config.yaml
router_score: "sigmoid"
normalize_top_k: false
balance_loss: 0.00152
scale_expert_input: true
norm: "rmsnorm"
tie_embeddings: true
beta2: 0.99
batch_tokens: [32768, 65536, 98304]
train_tokens: 282200000
steps: 4339
Below are experts of layer 13 (counted from 0) of a mixture-of-experts language model. Rows are named router (the router's row for the expert), up (a neuron's input weights, with its number) and show model dimensions 0-255. Each number is 50 + 15 x the weight over its row's rms, rounded and kept within 0 to 99.
Before each expert's rows: a language model's description of what the expert responds to. This comes from a sample of Wikipedia text that the model never trained on.

# expert 13
Mid-word fragments. Mid-word syllable fragments after a prefix or consonant, such as ef-fe-ct, ef-for-t, rep-la-cing, plus some table pipes.
router:44 32 56 33 88 45 66 41 69 54 18 67 57 30 57 50 20 66 64 50 54 46 83 60 38 47 31 30 55 49 56 46 66 75 47 84 50 61 23 67 38 78 47 56 51 32 49 38 44 63 53 39 61 22 70 40 70 39 38 43 40 19 65 67 65 48 37 41 35 51 47 38 37 50 31 44 37 50 74 34 47 70 48 23 45 49 23 77 57 71 57 49 45 69 31 63 41 54 64 55 66 34 63 50 61 38 35 35 49 62 33 49 56 17 49 51 78 51 45 47 60 53 72 38 53 43 49 62 47 36 45 42 50 46 47 49 40 61 54 62 89 65 46 48 60 72 23 43 56 39 45 62 69 31 39 50 90 44 47 59 52 49 53 71 34 46 60 60 59 51 62 45 71 46 58 68 28 60 44 56 52 35 86 51 40 42 55 77 37 45 50 37 65 54 49 66 52 39 42 47 39 55 59 20 29 46 64 53 47 47 65 44 69 65 34 52 60 77 52 31 39 36 48 59 57 24 86 68 35 43 49 20 39 43 32 55 59 45 83 53 27 74 24 59 52 37 31 27 36 37 22 85 39 31 40 27
up2:36 71 50 19 41 54 60 83 62 48 48 69 35 59 44 52 37 67 42 75 51 29 64 49 54 38 59 64 39 50 41 65 50 62 46 41 39 52 47 22 51 18 44 84 93 47 37 42 48 39 35 48 38 22 57 48 70 49 73 54 54 20 57 23 41 23 28 60 28 19 45 67 33 31 66 59 35 38 40 61 55 25 27 65 41 52 43 57 63 41 61 34 57 56 45 93 46 47 36 62 79 73 63 42 57 32 25 57 69 69 64 26 45 47 47 34 27 66 43 59 71 50 63 59 43 27 56 55 46 49 43 34 60 71 44 51 70 39 24 36 61 47 72 38 53 73 45 41 53 61 52 39 35 41 18 57 42 31 62 53 39 31 37 41 16 48 62 46 54 51 51 55 52 32 39 70 39 57 65 47 76 59 66 20 37 37 73 56 36 67 30 54 49 51 59 61 58 31 41 45 27 35 65 50 57 78 67 60 45 41 68 45 43 68 33 64 57 44 31 36 48 32 79 53 63 68 73 68 39 51 18 51 35 45 54 46 64 18 45 41 52 26 51 59 64 24 48 45 51 69 39 68 38 48 39 58

# expert 5
Auxiliaries and adverbs. Auxiliary verbs, pronouns and adverbs in narrative clauses, such as was, would, has, who, not, plus endings like certain-ly, ne-ver.
router:42 52 37 73 59 37 77 61 54 58 23 46 54 40 38 39 58 51 68 40 63 29 68 51 29 34 52 60 57 60 64 35 61 64 74 38 53 22 57 60 38 51 57 73 51 50 60 49 52 39 59 59 34 26 39 62 59 37 40 54 23 02 56 50 55 26 26 17 53 35 28 33 43 60 57 62 27 44 55 18 35 47 35 40 65 55 38 56 85 49 50 52 64 32 40 78 58 58 68 52 66 56 48 24 67 44 21 47 44 64 59 55 49 56 68 41 58 73 71 45 56 46 63 59 47 24 45 57 42 40 53 38 65 62 58 63 55 45 26 33 55 53 62 54 51 69 29 62 02 51 41 44 57 70 40 71 86 12 60 74 48 10 24 54 16 39 71 35 85 44 53 18 45 59 46 34 40 21 33 63 59 51 60 49 32 39 69 54 21 53 52 20 64 54 67 50 43 53 45 56 41 45 33 44 47 39 62 41 34 62 57 54 39 62 56 54 72 29 47 31 53 28 67 56 60 37 40 44 55 46 69 42 55 58 45 34 72 42 55 60 60 64 47 49 28 40 43 43 48 57 27 64 48 30 55 37
up5:49 85 48 80 34 46 75 65 54 43 33 44 58 45 57 25 69 45 61 54 66 73 54 59 29 57 53 29 80 30 50 29 62 85 57 57 47 70 26 22 44 62 56 32 35 39 50 44 74 38 53 34 46 30 55 42 59 88 35 81 63 50 48 53 37 61 64 52 67 67 39 91 78 53 65 39 58 51 53 49 60 41 50 54 47 37 70 51 44 33 62 58 55 35 71 62 43 47 54 31 33 29 42 38 44 60 59 82 69 45 64 25 40 41 55 25 39 58 56 57 28 32 71 71 48 42 49 50 57 52 35 57 57 78 39 26 33 29 77 63 71 43 70 72 21 73 55 31 50 58 15 02 62 46 33 53 56 66 72 71 56 67 45 53 58 71 49 55 47 38 38 42 47 44 51 50 56 53 29 62 38 43 68 66 56 63 46 24 69 71 52 30 46 56 38 34 62 49 45 62 34 50 26 52 57 47 41 26 54 39 79 57 55 30 49 38 35 35 54 62 56 42 58 41 61 46 46 40 57 14 58 40 44 61 63 40 63 60 32 42 66 47 33 67 47 36 44 33 48 77 57 49 41 70 24 39

# expert 8
Word-initial fragments in titles. First letters or syllables of words after a space, often in song, album, film and magazine titles, e.g. H(its), S(inclair), Lo(ve).
router:56 45 40 66 44 50 64 52 44 48 45 66 64 73 62 45 37 28 61 50 78 28 79 82 72 65 60 43 30 63 55 44 43 55 32 64 50 32 56 29 47 37 71 51 93 56 46 26 77 45 69 34 67 64 41 65 49 44 43 49 55 32 72 69 83 56 64 47 75 41 53 61 46 53 75 50 64 40 33 54 49 48 35 73 26 72 63 50 71 41 70 62 35 66 62 50 64 42 73 50 48 59 43 64 40 31 36 65 46 58 61 31 60 53 77 47 54 55 56 18 54 37 43 58 46 33 64 44 31 43 37 70 50 55 53 36 06 51 79 26 63 38 67 69 61 37 41 23 39 44 57 62 38 41 48 42 46 52 29 43 31 35 67 39 31 65 44 41 47 46 59 42 48 58 57 67 40 55 62 29 61 33 11 53 39 61 39 50 51 34 29 48 70 42 46 79 99 46 30 66 27 45 32 64 66 59 59 19 30 64 47 57 48 52 48 56 70 37 50 36 49 19 54 39 46 58 56 54 23 53 51 49 54 27 54 55 76 44 69 41 64 39 47 62 28 35 46 41 62 53 65 17 61 56 40 41
up5:63 51 40 45 40 51 53 91 51 53 59 31 74 45 58 42 37 12 50 49 18 61 71 53 57 68 51 49 26 42 18 45 56 22 71 50 49 53 62 43 43 51 61 47 68 41 62 31 55 55 47 40 58 57 57 60 65 67 61 39 34 48 73 44 50 23 46 47 57 95 55 52 54 90 38 37 57 60 42 41 55 24 60 43 41 26 56 49 48 56 04 56 67 49 36 39 55 45 28 27 74 59 52 52 36 42 51 18 32 35 53 32 43 55 59 46 65 88 74 52 42 49 68 58 45 53 49 49 29 37 22 40 46 36 82 31 47 47 41 46 40 58 66 43 58 49 33 64 18 41 58 39 47 45 51 71 59 38 04 05 60 35 39 26 41 41 59 37 69 56 67 39 47 66 68 39 52 53 36 59 36 24 38 39 49 17 49 69 46 39 37 30 48 43 40 47 58 71 63 48 47 59 61 66 62 69 36 35 55 48 77 40 41 42 34 42 69 41 37 38 51 25 42 47 46 44 41 62 49 59 56 50 42 62 84 63 48 46 34 64 17 45 56 65 47 50 59 67 41 76 67 35 44 42 27 64